python train.py --n_layer=8 --experts_per_token=3 --moe_layers=[0, 1, 2, 3, 4, 5, 6, 7] --init_std_router=0.0332 --lr_router=0.000835 --tie_embeddings=false --steps=4086
Below are experts of layer 4 (counted from 0) of a mixture-of-experts language model. Rows are named router (the router's row for the expert), up (a neuron's input weights, with its number) and show model dimensions 0-191. Each number is 128 + 32 x the weight over its row's rms, rounded and kept within 0 to 255. Numbers have three digits each.
Before each expert's rows: "gets" lists some tokens that make up at least twice as much of what it gets as of all text. This comes from a sample of Wikipedia text that the model never trained on. Tokens count by the router's weight.

# expert 1
gets: " the", " The", "The", "ia", "s", "ian"
router:164145130149060120239125107185055138145151111143109123140145186107075165141129081103113151076154135113126160081147091078118110102145165135076141097127123102126069097126175134155115109139144027123087168116148141127103140124145112086121198182076137142161090183063182157114132111124097152167099131136138102133074157104107118160156163113105138159074131068097143153149128103133150075184145105078078146075123113112160134118161121135136124152132072116136136118045088098120118172098154089126115200155141104111144171139171139132134163124113137072093132105145080146087128084119126122121
up9:204130136130096085159150122070090119134132088126192166105091119103151124104153123090116153183115083155168137145090110068034131144142133218135118110117115116123135161130173157180165125130195081073065124085122099109127172135134118094137164095059133149140116177130150128128117135150086115131068166147117096148127175139156159124119133101157162150154130127141122108084125093117233131131142166141195103103105117141090142101097094112076109158150173167169125123079115163141110180074141137100164144111127133140088138154169067156168130125141084143164152162139114162121155077108128168207
up10:114097138116125080184141144132131125167114163127125140136141122160157087109129125163127150133156138184111156120183142133121156180148116195130086121151120120135125123115103089148199138162156170255124095167169110125104117133118121127126127149116120141138143160047171132123212132121096127213145130112161164123129112129106125135083139057148152108182127039143061128103104142057128124123141083144092129116139092101125131136125124155122126143148122076069116171114097144048162133065007105126126157099144144163161158165161124080142133105122170123104126191116108113113124133127068115100
up11:207105132122088120140134165105131127128102134151103144128131149117053170133088130073134141121166128151136085066128083121138117095100072150130113119129142065098000125114157162089208103119124152132108162113175115126133147155123157147114053150105092131098123108169139140057171175134044143110087125124064123127121136074078115150125172192120118084154141106130160140141132153148125116182115117124103195139158122088158109167142164165135127131147156134146136134145063028117155116060090151106040139156115148136156139134123129157125137123119120146133145107118156118161168126148132134163
up12:111113144114068126255136125130116131130116156134137099127119123136155061132113196135182136131130138122079136118153128111070101156152118107127067158116151101136094139107154121129178135108183111108138087132127159045095119182142130125113135129140138122112120142128128126102142205013111184098141124134118110156100132127213128147110105136131152122113135110125142118113141146135159137126123132089226098112087118143098132116132119117104175138033195063130143129142128127179099079141175105143176085134132096122097144127094062066055123105127123100145117144149123117114131087148126102161
up13:129156154122128131152109156106122061148113118129122091156108093099064158094098138187140119152083124109129089059138062123147039136128083116176143127099149128128024134137156123139191122132146159106110168098143108151081073143132125067132198129128094191059093168207125101127126124140123150130138111171134141166122160147146122147115125112156134119156112137107156167162087127119154131133138100131146150130101134145123136068130166141108116143131131116142152040087092125126100108136146152137135094129130189173107114043080106109185126130216201135190124191128096121065154121114107172109
up14:162171156163171129111127118158092114121099165126108129091098129127070109122131106048086117090068115081093141128165205134123115114172105115128171161119126107122168137126130177184175139155120097128169135073126140185135123132155126160146134087131126172138171141157138096066048090129075097160095082167192157139121119135107127189115145119150127087046070132095111123122161113117128200140125148121127144122132165119130170099163084110077131127192104230045168134123150136187126122077117196153123136144115080124127161142205125166106115129157147127128111128121147130081079116127131120128
up15:069182148170134128119093149141096126126153140131122090118125110143179099151116128149159131146126125109127158128104198132129092132124138141149139124160123101176131112137096142104140121127068169115111130055091180126070123135109128217132139085152081152204198098146177177134152092132125062090128069177083109125085200129120121121104106049119126158122120072074124133164166064055125135123135100122133149162206099111086129128145141139179070078121182127158120169144128132134133168096139152080114161109160135124201126140120131138121136150184195139124121107130149120062100108169109169184
up16:186172156138189097120207120123099129139084119132138114116131097091119132126152145104101116132058141063110156010123130128141181130087187180220126125117129072099086138135127123093184171130034124181160152127128151135122114091159155144192120135095103122128074140126058114131204156123183128212110101071128177139116129112118148185141123138111157144138121108123173162092112116127102126128096122144127170141098119162103139131155120156140151128125125123108161105148128186141131066094114092099169103113136086122121122173099105159139160133101213126141141100170137183137133178139135142127
up17:084138090068129119099093110130101143126012104118180137134129161130136156130210105159105123109131112064183184165196126178119132121113152159072133075198124150188114126134129120122114132135127090065110132143129120055111113153114137155133156116092063076138126084138131137081126136154164038061182132067122094155098126127131130168213150159118150080136125112202193132147123132125138126142116120126136121151168180128077121116136154127096153118119158115130113145146115206109119092154149124138125160141149093150127152176169082158126101126126077102120124140111128119082152109194103136094
up18:117121135098133069149129128108140111160130118154120117124131116115165128124156114134141170116155127185133104113127149123143117124104201130164112127144124070110143193148136109159118181146154117237070103164119220109152149131125121119106129127068113108105120006124087162146127078142133142175126137160119096116143211071149078129150075113127107116027125070141173128096062099154183119147064122147144129092144120208129134124155136122128128128132132161100138114134118137115129145126153103128129144234097121091125112117079171076163168127141189122118136142160122116176084142151100105095
up19:109158089117126134118126118090152143116121115124070142151121089109104164109132126142114161108202095120061156143102156129154128134103128080125159135081127120118148075181170076175147151105158158121164152127037157124089091113138089165178113183129177129061137115100140135150139096130129136072149194151183128151071168106085104121090137121108131104158154066125106112049100102079128123122130108141119124110105176141196139111141112049144166045133158109104177148137124146105118119170159062179198144152121091098162127107121153141115117120101130076100147048206135144128105102149131099170

# expert 20
gets: " in", " of", "ed", " for", " on", " as"
router:151176101099059080091133091178104137165214133119126086103062089117091189143152139142068157156165066125109082110114133139132046093136113131094105094105133152103111191113172128158132160152123106104099164102132121124137120118164154138119159182106072065073102159150171073080138119129158175154114118142108163115114114141126176139107136133149175183110147128154145055084105141107084168117176143108164181185133141081150145110096115079183140135155164141173127125166153117053087115137128186136106111138121174105114165093123160128114095126124095113148157070090152096109127126081107087143
up1:162110096122091109123137110133145103062151147115110199087056187088164100126135128096000146105117083129115155144156139104135141139081101126089123087117130103146130155104127170067152109108047196123130123158148128191152179113090141101192138113128083105117079086091123130094100119105132057124186102103172133144140136074119128130043129093142147097129142122172102159156060101132076131211176139126128124175135092142132111127137198093128119147074137124128110106141113120154128122189159135103128105095128100121191136095074131101134122127164110108170081133105129151137130136181138120126
up2:185131139118134159110180083120072088154163128091196129140077130128075143106128166121129103123111132129110115141230188149125075152196089122104105161125188121097138139178071116104125140130134167061131080128078072107133086129161108135096116100103132137124126165118102190122189109136125130149039142150130135083121153106196128146094109136096142132132169112177120131201104162127138131119127113114239153104155150120183106116105099116129091131151189130111195123127120188026144109127094129135114110127113130086106123094135132137088139161171118141064080139142121144101157124129119154128
up3:188147184136155112159106156141195119112118118159109122188130096128113142131132109175139127107107152130131158141133146151134120062128134129176115116198083130133133146132151141130129098146131108160120122091074120111109105130118000236177131122111103126113171097130235122086132108190097127025127065145127136104098115085085144137162132127127147165127105216170111166177118074119146191135152131151096068178069135130113110142127122142134121060125175130105134141109185106132080116160137122163162121125163123150134135129125120145145119144115129110109120121095157129155111138161112041121
up4:146096124139143130128124118173127187177126118128126110126141113066158115098122070129111104120128134132127128088129035112165089098109123140149063162104119131142078139137136123135141170087186152106109125117165137104119077165146128126104194081129139137093036070124152149119138134101119189129134126117120128124072153063042120134060151097105115139111110090170128078050104121153164072150165101069122151180122126134163138114131128130110136114202150134160061153140093167104211193105075125169128146145130093151133086126125171161109062128155116131114164082108120131052151164146122125175
up5:131097088147129118125056131168131165182129122130100145122084107101097127145147107197131094150146127169137186128175165171173124171147122176130102189152184189142140106173058126145209175214158146099126128110082128124130132204125134132121130094092127128149132155079136158125131117127139125176138116126143127128181132064100138184108119129115095092182179100101142114088170119137108174144135079153121077070132144108170165149120109174132126189179187072151129132193111145136103159099127122156152096126149152133176154181116073143108188074167135166070121145108103128147089123129097092120
up6:042122166049129136093160091128126102089118118128137122153131129130056115111164129086090131079129085142136178131164128124114093182105116143146109138187098084084134120117114131141090150189091134130047122139153077136130085125114127123134155159126144172125163131108108115132164134121081120123184135166109128189127142071129155124126100051089134119171117107127133180130050121149102126132132117137113155115139109119112104153053122141136124124122171124078204128051169142147135203152181038126131120090157074119152115104119112189131150168165172106133101129191163110126129118129103229114
up7:127111134138133167112161133104104222117132114137113168151128147137141166058093126174062119049046165059129150128134130128116093066142096150129073167137097138121156145155149075166171102128082113100152111093087085070090146150120128148150146127146127097124209071137109113108146148115148131132134142130138052141144121120118111114127040103132188131169125118098141107112097111121134075115135144097116123219131130129155132159090174127102050142133132128096181132141155130122125117153147121134107114213207119141128172128185146090079034122118138100088124097097133104108135155105098106127
up8:127166140167136144148072136142126103175128094099150180140084087085168127032126097136124157170092123159127133144109118109154111101094080076153117161130079099134227148144109169088188164085146153160128108125130127166103100144147130192143086104089092137101111128144114045171208122110119135095140119077149117140152056148137137156101118152159180107128122120155080061116144042160149189065133151129139201109164136124118178140088169143156111100144150153121120106144144094208122117126125129088089107133138119073114146115083151155096115114122106160167183110127161169163144139151144147121
up9:094223160069180194139125048128129140140090102120134181128105091154151201099137126143133110172149153096133118160091123036153127115117111117113148158109115051166225141126144226135093135135123128137023154145129151155141175177159131128128121108150143127055133125106117087115112107119120121179113145178160113182115098127122133121115104127087091138169120178156142137106118132133144149179174019208104121131105125139109114119138118161075106155093132139137119129128128127147094087136130183129130127162179095107112109109127129091116132148177159133122127154127147143116146162155169164128
up10:126142133169131129137201115193123122094113132101130071177087115096178121176138181137100175132097135110127137059125197142130124182122083094090097150170171125129054188199087096122112091119084102174143135126132174082121074132106137100130078199130090128113123084129217138152074117136125129095143127088120183157158092097131109145100112104114131133092119134204113130177123133078139125127094128138179152198129063101155158124170156157208128091150107131123122151094137146053138123130124111145063156190150137156155124143140123093114104111112148129153129157127100094130166114078121150130
up11:137157141133098203135136103102140092116127121129107110140097099114145118068080123113152093139114123073148147129133141098117113113127161112185081103087161117074024173134110125157152115122126127123166102163118165099155097100110100101119119158134213142151130119114063152111139189113133189111125181127157100130152140109118122220112132172100136199128133089120195128121115107130122091108107135124076138115191010099130125119133216149150165149145159113121102147133070130122130108101128166141149164153114137240128114047138106113139125149134111116122129130135090156154135165129085054138

# expert 0
gets: " and", " a", " the", " was", " is", " an"
router:113107073123073142178134114154092155100162117107086115097179158073131095136133147152176121079137115098149168098102131164099110093123114146110108131112136137108090101132071116178124111199144100110106133145136196091096118123151118156106147203097073085140084126080123137142099114128127125143102094127074131183097147083119074137163131178136159077126072150119104105124114093129102121138105160123151161154177152108141055131149119129143052194165130086184144139141071091052146109099152129137127150084086069094162214103121158103060160071119146133179139115066103115096125147163092120137
up9:132092101105158074129105184144161113090124119126128141128171134130110094111130037133170135144141137073112171127148217109132114123100163100177137139134142135127175188183127120164176135130090061095100134108127105142122131108111145127171184157080127142109100085186218104115144159104137142147143131142162091151102150121155127163128127141222111112118091169129053072162167204149086138103127142119145166131079153117123196117079082071100110117189131134147129118149085076197190085139061127168126111111153123128100140108121117155136128055109126100152145125151147133164093116118167139138
up10:121156112145114077200153210124081127114126156124166131182115116149128160126107203121141159125199085135114148158153157117166127084117132139135162117130130133074124142116079094126107113139153141027121078119119012163081128172126139114088113120096133134170146081198128142125179125156145094106126095155102108161083098125153135129115106088108144128146128054072124106150114090119141065134085111112128127133148232112087104121141170141101105134116190159137120105130122156166085108141130155082128155179136174138145250158147131091126133157143132127145153108095102171117135146150131114107
up11:165136140158115126146133106123128130130130044135174080161144110047127139135149137216143145068084174094132146126165195130096151122166128124142117151203124085188050139130152133130093107186113100076126148122138137123116130137117068145094138080122128133190141137126089126153121146118120070100117166109082153173116090152131084139114173127104211167187120137151168106119114085085139111112091120128126200146175128119155072088122083147084150090120173122187133127196135127089078099143116135109103057133145125158195137136149132145156148103144188111087122133130129102175108165189127154120
up12:149126108093078125087113140112140144137112150126115115179096135130173097154113155100092140128125125122113183186095113144146128129144115147147108106068176074128132138077146096117127083127145142138237137149120138142182114056109114217132109131122128098174137187126202181097131189122149141115062111104125130109165107129158154085133126052157171090094156045104146094109080179157112148081119115141126127075083061064108133154162127129140135124195137149137115104184106079160161093112134081085132105148183138132130127150130134108178131152124127161155110195132163162109123167170157175154
up13:200158124140069125217057157163133140128123162134116136134087131152127049169066133130150099109096108069130173090136143159125127153149124169145129145168113122152124134125116110127129148114067132112119118159131138120153127121151092145160091146129065125135152115065133114167129175107093223130164136142156151069111027045119128145101155160155136129097157078126083178121124135173136090172190109130153154125175123119108118074118143103100070118163116116147106142135166139117152198113152121161117119176131110036157098116135103122101123153101142127081083179217140141132092153131125145132
up14:145100123093158134135183140119111178154114128184089141142185129159110109147131127127144098090113147197072133122120100127118114127147247142100083144131185223123194123119117166112052130193133153174113143114182155102164154084147141136143143160131039141130125131128118089117144136176133163082161191175127130181142103104107134124052121143164185125173112130143133154070149211144122128117136135148102122173193168130134147136119145135140119170045123133116113105107128080183111083125195096131116129107150136107145070135112124160122124136193091172106127114127123079135128124116128127127
up15:118107138138128133167134091121134128138191178152125159255133126146075106136191122121038155184170175128120106127088132197183197122108094116077042166085129119095118140122057072080145107152144113138135139117129102127143109113062116147151153112118056132131126095131128128127132099103141111117122123143136108151134088152128132115180099182120151116132126145108129103080176082109195129129183094131128201098106127144133053119144103066129138105162160059128165127142148122066139133130137108124104048143132093116105121101162111143110115090128136135104177087165137114128126100128164113131
up16:128101081124131128115082146038152130154133146108115133169135120067113123164089117201153178126167065183107151146128093117155134178119188106150146129086030111097181128128094124170130132095170118104090123148091122100120103139128124129020135181146140122119104156114093079097091130158077163111197097191124194176127121167129121079129157141132132145151124087224104127125141125097129128121132113159125172128180106115079137109130077081113168095131129128125126045141126133142120185158092114171127054145129071107126149119111145108104141136133114094183136124089116138104082128136145097151
up17:195114118140161086128129114115092136145109123104160162216112145159140096112162112125157207158173131158200148144168118129108116144179171137142162121149121125109087036153072195109135185128123152156101136105119087127130114144189113150108121116146132115092066109147122095202130135096158135113144205140179200109066124162082128155104123130112155070115118119180144134133158092105140196139103147106126123141194118148191115162106124124124133202170121120139121120156127103126168114131126184164137152195143138140132189138121128120064117070169136159194126131140122126077121190110150154117
up18:139109112113114120163130142106077142108061122056133101126077094117115142128134121191132127147091124137067154165117182095097074130136121118103145113131119152126135157145128132128101167128024125214127140104147129112140116095133085077090170086060129113153116091136118115175145119133112069143161147092167109198121129080136098129114125107173162138104110124130105121121057100150101181136178082125177122187127186153128124135106128128133121135122122119057158092172120081093146121125137114096130163116048129115100175160097138136046137127188152136127143153101147004124078113192131150122
up19:126050095124074104097141091174109134121125185126078124160143159142115134139140106170123095160137206127110101202124119172087152044126131147124130083183111110129221132109056131111133128113160121151155104120118125191152140129112107099122130121124137138132133212142152133152118162113132131126182045134133100099074158161125147100137111159147149113199088122150109126131164107120101079162113116125144118094163098124127130132136155116127106129128143166095127077116124090166145115130081120200176143116157207140136220092155129076124119129161158126195087116041132184173093138128107099100

# expert 11
gets: " B", " H", " K", " R", " S", " T"
router:123110111155151141142111152032171093156107137156123136136134149093114088109167168108147125150209153159121140095092085169107134128157132134199056124155129091117128151132112117163151080048062194139192122168174139105090122110084069097121081107125131111115131116221135162184110124130066095144168095162170131079161103121131126154035129109122128126192094100103126136149119185148110122102145132125133096144165091186089118163152131128062153123127108131071164095133170133122131196157117122175095182086144153165098113130131106143127116123155133121080129089164124101101144165124126130177
up9:139109086027193107125158120128113188121148110150108167127127124121145080127121125107212128128164128172149149151115084128123070116145081185136089143128138104171173166148065149166188161054143121101144152189150173083119126175128166140118192176111167106107154114112130165066129149206125139173126127075166135136121128152124101159064106110155143110147181059120137128100090121182132119093111093165135146139129099137142168118145073177116147124105131091173158055176164193155145093110148142086169100122097120129124126112139115120113146186084133107094180126140140123111115163083086126137
up10:175172131146094110142149132148070134123139116127095135142110186137128124109190131126087120125180127063151095163110160142117127136103190121144158126152089135125126116144126098093126178028103147142112097044109149118150202104121141094129160159125145104131113123138115120140168093127075098131082130069118129075048133067149133132183162161090045154155146140092113125076155159150225128173177101104094131103121161123156146138124208150121148160127097148163116168108166143177109126115105149096099106156129089116166146136145059146198098143150112063120092073135137141167095141108139148164
up11:147081129127080107136185123153134100126200148183187165165190126135102116126169112101123134163109128159164134227172156126128141205131170175150097108124111173160117160138131128120136166183156153137110129111095158119157172103175150201149088136120149108138157131130131172133129187186058112104114103053111173158080154146143143118128099124133139123157106133120104155102174131176160098174121122130123132080124095118136146165116111143128146144095166028157131104153182075158131131082194111150140189122129092109159138130169118077065132047159125151119194125151128134151158140134155103130
up12:242178142100106160119151112029134084182127121156126113129122123133110098131125104141246112056123078195111178106061102126098100147140085150127117145125141125097086135162135123093175147126169188096164189106110116134131147121127175146131126130166124108082085114125120183137104157123154134113156144150171125107084102163111120131048142168102127116076131125133109109142100118191117196110101084115110133129113119099130112106096114130129126129103100128075104165142163084182138120123170151045163102077130162108168128096119110135096161094120107182106185123134112156117130104073097115154
up13:134102146126094096147126158080115117146074111188110194081114126132143115111138116104119089128162117149135117218127139126153109188139124106133097056123171094131106141162101110136127117061163138135143123137129127143147216156152154073120100125151151156191144047141188111127017153099121128132037162127102125058149143087130148156198090160136167147131116119118088117148120133123122179130135132137168102170141162118080122108127083143053139102122079142125123110147103155131123199056122068125117075153160130133139128138148146126158065079151141113120107157124088127144126138124123041130
up14:115123135134099151155125133068172157128160140172113113125117117134119129211092121145135130093179141122085106156089108122126178153107127136142109123153134160134119132130128123074213141094093057134073132128080156098153116067118123125146155123143192178128129191054038125061107079130138109127139082160149185154122114180171148110173165137141135075122158136131113155044110120138158134126081143116127120052130104077124138145128224114108134154155137095130109128090125125113163070133112042167141128117156128151108103148128129140079123071128088134156125118113122139131160059203115087077
up15:122133142121141198131147100171097055136118136165107163130133104114111156113118129161175145093117083117120114163194105101117082136177090181077119128128103123106093139130112143116124160114153095084125103157081135121150104137130108116115075138075141121137138128145105080171141171115183192096142111135131128127152200146171174080103080129126163122072163142151105077064130046146151156138177164108099112099185128094146136051178091108063099147125125159178152137056154102106064085127088130104149152212141130160132079117140153119126160175165105120066169121166130119164150118139174154079
up16:139110095086129122161155052157123136056120135175130162140199137147181089129113131130100114146138115116155102153135143127123125129083114194134133073115138136121128135132108144125123121103135163131245122255122150122122106117064127150162147120141130064124146131142137123142112171082157148178106129140078097147167160142063104135133098137144142099112118088074139129117153107155128138122098042120103123125116107196148146153137168213143157198107159115155109069170127130099155216116121108083127102125102159110119105100158104121109134074104100120116122122044142134179162091134141183132
up17:085060099163078102141197101148121087141167137087126118144127140138137122124103111115088124112190126113156069117122129179090143073104153081129134131116092130119112204167091121129147130036096142127197203135128187095186087160121167082128121127116158146131138129166089127150141122155091125064112102158141175122131140189090137177110074129186117128160131116136069096072121130127095121119117118166122172163122135122133203180114160159163059125164120079047126128100138161104131144120125130115076138121125162132124128086129127151100132126124075055110128154137088096085130132095065120062
up18:146101118185125116188135138085169127142141084138128099143126136132132084131167115133212131157174133136080159126152091038141149174142167111152140136142111059113061101154129128081116183160136129098123137126085125155054098122156121127129007132129105129143110133189142109082120170127101135098107147163077156085126115096135143150152101148152127127082137154130130146118157121177090154136157089130100146129120103132130099076106163062117061207112131136108153122150100127122087136117109134127084178135132101107093092143167067126131138190119116098098211126146217067143122149063121124147
up19:138129134142156105190129114131149121151119133130143123179165000151179102177117113138079135192109133154173135096108173143127131185076129097135093125151125150074096129137126121056115170067049149096122155127128128115101139115084111141106115151130109116155090124047096070111182131129136121161085098149112176139124159193123129165136120121124098160099155112169170067102136128129151146126148095142045113109145129128123194067093142151069138141172130153175118141162078126115145200121134167114083165146112126121162158081123148165100110137120110114210138106113106159155109119189144171118

# expert 17
gets: "0", "1", "2", "3", "5", "4"
router:174045144110070117173172098125113120132092148100109150126146128098096113160058174122144120145136089124115101093182164151163076169149138083151078096095186179125120154155149170110150117197172114166126088126078094123122123085097139055097182116172165172113138066168186135110138154139137142150112070162109147160072151136159184099168134172073128141210161102149144103149126163115158113141053145156101134137162123147181121179163087097125156130096129120096135144058129119127139142164185115163103146137139139173171118109168133091111128123125160146059147168164096106119125117140119098142
up10:105146063124103097106148047171116129130115114105087121125175144104131153134141143133169139070099125123083159095150104110114168159081147108147101108171138108222195073121121157127126131123140124125167156098155109174127150115141145184130172213121125162150121127152135123087132095191115180140112130136094145051109188127173109127198065159189163128119065127115142118138154125090129116123122092125113165153105108134166134140133068163079191165118115132136160085096136031156120125172093125135078121119093112174108115142200151171110152110053131099118159130107134133114141131088146076076
up11:146128163126115127210127132062124128093111119138131130139135072123163131110158107133161142129130193081101128156151099174127059188115149117200099156117086177112109134199133158206118144169117103118122098111173177165107078139155126127102130136160127113091140116129108134187063171174099109087127126199081124097126132125078120141116145095145096124030130202137104163119135070147118129141135134181150098119157102048108108135142093088169144200091141139124147129035117097088081117130141123174136121160149126131116124161104132177098110113119129165053117121197118098130104125131146141132
up12:119126130140087089147087113132153140114134151122156106146127137131122146148111161101127109167114126109088110170132126134131125136132133112137095083136131225115129132121108130130192110135122132159156125129154151089118133132105140101136132171126049132134122067073134063131132100061013135166141064097133117075160142104148090116097130175213170114170124030113086140133083112165151183145066136071118117127094158135159078138144163107114125159121134176166115105063145105178132166152138135142128148104076123172079136102164122143199167157108112125169090159169033118123143130086128081171
up13:134147124129143136153066135150140102067123174133138136076144111117174136099121156148103187122121131105112137151107139133132104139113110122161128178169129146164097151126138195123162155152170162145122129131097122097144125178129147132128128136119074133109123149138071045188092130122072162159146109075154137128154079175071161126079096167088163093118125129137102136144156137134063196123082109124226091112121123124134130128125154198213125069147129134153129127137159196140139130202100138206151119120091132126114080125149080137034129147140130160147107091213128128125194096069119093123
up14:154144083126164153144110143092112116152135167124178159138097081164133125076147128140088150120130125128130140168165116189106127130155109125154124122133159148113100136141116127133112138148137162158124112126115130166064120120126062125145169128111126119151093147037044164136133129128202072194168159119060104107076078143125095209067146121134124091133128109162182104099127122092146222101126136107203156131132115128127091127091208132172212131121126122145084131053149134144128153127133020125120133204126147102130112152129130096140119079163139127164132192125108140113166140131181130128
up15:128127101136087179132172097100134137059120092149149139131156074101087051120152112126121133107111126103113088203117114118185118081115126146126118190131112089119138124132105137063133101164125133172140122163120125139092143216169143131211147134202125149080144032123092128142176143141157126118182094162128126140165144190137111117093069113141141167128162189122127143095112145213101094114127132110102128114166159113064130128121156090097080193160086145132127095145110133137157105103172173080106130135132128134151133088133220180138153192135135161140068132130122121079110137161088111128
up16:137123127097076103125111128128066109138178075126140169136161139104128226133096182133082128127089127202073106184161097051076153122198033127140130103123126080125064081136107131152094131122103144130110141119156166188102143122148078132128067143142116146162140162093124124137103127117130127143168100090192105169173145154169132144136078116139183139114118146132139121127157209154134107151146147223116127155081128108164132107167128123136118124182116138093117117128119139145112153132103076157114146120120108126163094122072110122159140212105108146154048084176143089153122129116091117174
up17:101164149122123095143173153144171151133060161117125196140137137112134137121134110124170180152118120182140144124126126068122111117154122125136070130118122105215100099156206139150083179180080100130124104148091121170109088122182164100098098110116163167141131118226096161136131109120113189124167094130146142152120099132149131192139123109127084166122127219125131095075128122060165125079137170148115137141186107148058203191125140120154092133180161094132117119142147122132133121098144098132014138140132193159118129089165115119138144127124169081090139122141155129140129088155128152174
up18:126156086131127119129116116066130109145203190160178143110106108130106125193187092126104118078123125091084079130127104132166137150126094139118069076120147107137071056128121104049130095125188135134156175094141169126150194101111133171139127128083080080115119153122213142127102125151146181197140224099087139085171146129059124084157121127143112132139108058122128127161122145077152098132124120128118122127110149103129128149103179075116126131092152134120130143085078120163170153161113057088179129070102129143107141097131154136171125151137095140091151113131134130196069109140129101154
up19:123128082139103072129138134118145167099129159127128171090136118128176127142124120098162127068102139142134100128139069203097123086115124144134129164179107101096053166082157119066156117128150154130175112124020107122120077133110155144137118161135183106133182130126078166151127168096116143126154122136187108113156122118124110124086159130169110033109141082174141131150155117209055108150147074074144070166136164123125110150140131111155130129181123161143129130172116146184149123120169131144133144173174098123106156101086099103143068147150209094126113086144129128099113123189157045093
up20:094197076123170161115139068155145072147145092128090124163104130170124094122128119125109169056144102126102080114133120117172135177125148206139112094139118128163122198130149060132103142113082116127116154183152100081129138145173192078128109101173159132097118139124096130181134118129132121125164122073165121095136126142132121107074147118136182178147059078132147120128094095130111128108119151111128073086145057127078104110063094117140137126182120128104173104164125127110172101175168138175074136112144128112222085136148200141125183159039121148130126128138131145143093200130148115140

# expert 9
gets: " s", " S", "re", " re", "S", " se"
router:051155114112145157146136103130167089106151120112143080125139150076157177187137092154164095127159083095107122136138166157062083148121167097143108084140097110119158136054093092129142133027145130168165176217183110144084135085148147112122113100134145073153161147173123108175133082165098107166151097178193103104118151159152095148124179090095145165093131128165098172141126160152128138141110085088115075151134094099146118063139149094113170076104100116176141132205132087152170136137092134128140128113139085167141114117090150131084127110125130189113096130057130142142112120112186155132
up0:191131163082132142179122128103136109162120102129090111062175136093128123131190052094169095122076138131129123086150131123123124137113141213183097133113150100106127127153187088137114128109126122131137126149089123170131138126141086115080154108160146119110082171132123111079089106116090110141083236093147131120085128170126129116033097118137138086094097169133141124148110127154104125125093133095103161099136124124176110060181158165096135118088115159113151190098050088162134125103126120093119133095164160194039060123108091108127113145128108174148133148117192125177117069143132138166
up1:119194091093133120123119143129044131099103119204197192114130106138187133180185103191188071130141128179138109118132110129115131092101130156091108110108076113100108124139098149104148166143143159134125153152134129140057145136166164138105108102124097115069173132150104148115133187172101131066089142134195151126111147114121161105131107073046139174100086136111089132117143123095151099126114129182129110158117029132128132076126128102116101120126144154078078157131091067173131103127204107096083098126123118108081109149165116179071125080123182115108157089134072152131120136152123117129
up2:147203184150191144034145113116127102160125124114129110133118170132045137066153175154096177113140137125178155202121163139122156109084145136054120134058131116124101073113119130091122151125124127099082088135115129104120129155159140158108151162136081095130083103129086039151117140115151135134165107122087117069098109107135132153137130139126133195169126136108115128101147123136118095112099184162149147186118181094120176236084126125099127138095110099114119178132135060156135143144155193134145128127078129168124094127164145151108197168187154185090106135169128126146119148164133127134
up3:138155146111103117118105123098124115125124133102126138164155139150073141142167173136146074138126133123115127144147166132223163168154131153181115159071142130144137116114095126180104127120120117102142125174152137134131074130250209138129142094058116147142129127132117159182057123159109073160093154129122121094128169104174109145108096106095165130113172127098096144148128124077178101087113161027143142150134150140180129076143128127090104114098147144103222124171117128171027075125154092141136120139147148172139132153146128175139130127092129133124152199142130215180121153150143139138
up4:120090114135107098144146123143120136155162082140118126131141094115100187083092138081154162118128077118087127111119139128120145121075129107113118135142101089158088127170152128135098189098124108143132097113125117066107169157180211083121101136175123151172140129186137090141161117024164156099150132156117097128164124168153115137103129145142217111129127125161130169199132124071097114121092119133131139170138148118124173076143126165174115073140098111128085109193101142107122112250168104151070180180140096146123178086157112111118160129159126125115151164095145177155063112175104197122
up5:167111112135132187085147125135128143159090128119133123053143129134179156163187111153122095137123134098128125162128171143131076083123058134067134112184110073120085082151073148128124141151134139129133128171123121106109156143170129070101181072091145139118129096033118174131115130191136126102135144122140076210125113124073196114157108124122128045125134107132144123210113099103098142084061129093143123168102175170125141134107097173169127140120141123082096104136182099125121156151159121148101129081057098121175123121147129123118024144128121128174125139083125058129129128135174098114
up6:121090129131124127127145035134164051142111130178120092132129110109128107112082071127129127146123156147144081150129132111158088109112104095056127129033144091178136101139110108143113156136133152132166095081112127135152119146032114130168146110116048047132161112151122100145057107143191125151151163119129157092087135149136098144143125200122100128115128132136082093173094130116149101122165082090167169126187089077103127093120152117196151116153126119137107051136118095129120134156138117103099148135110126094147155115039112174154105117196131145125094145111137195180102135173183161152
up7:172098115124124115136145129105136152131180178088159134128119185105131145083115125128152123122029118144109184149118153124120110129153150170129108098128051129205162138079128119143115131121074198130110154170182102138122135170158128096128138122160068116110086138191094136133105092091078065149121150093126079120114092138150134144127128090092058107110152148101173158165110129139134165143072132099086159105189099097119084140079131168189108045116131132132120203142118149104133117130100122130042205144112156147149128136117182085137135170166092112055148059150145084128120131154133111095
up8:138107164089131103111124113081116104160130153091167096110168176110131191083118172121145056212128130167092026166145074122153149176141086129125146126083069148168164125100088103118133105135139138125206115124169108141108161119067111138133086071136141114108132129115172118159086049089102106125114120128104130124112108129093062161195148122127136134127119158203126214122110156114187192123160092079128114105155152112066138131184137104129225077075149106139144162121115135102131127157124156122096143145144114104148152117172079075126120148142120103162127159115154127085127143130130117141
up9:122111128056078095176142127114127086168097117123167106146128108098088129128180016092142183126112089129130101153117111126095131141137122129079124116094117139132140120137108053134127140127089175183148152140069098034195157148085134078086115114166178187131127103125148088122061129152178116116101174113074155095129134116138142169041162131127122126144064151154100074210117111181197107121106154065144146121136126138130165142122110128115101122130130086170127130172065167158117113117097123176072136117119144171154142105114127116160121116111148211119171122146085105119127154120129133137
up10:146160138150152130148124122125093118214129117119078099128116173090194171174095133109075131099114105110211142050146091108115128115077108125140134102076141108126043172140129160059124162131105137108143135169115072113147106110136121126124130112094167071186127141107132093191107090180110089064129148202139127095120171146132150134171172114123201141143120113116124025120100130137128135127197140119108111114199101137174084112104129135118137129165047116107132132111130123127107116151183121132078143172131155085203077151102081158111132117105113097129121131133111109091131165161126089156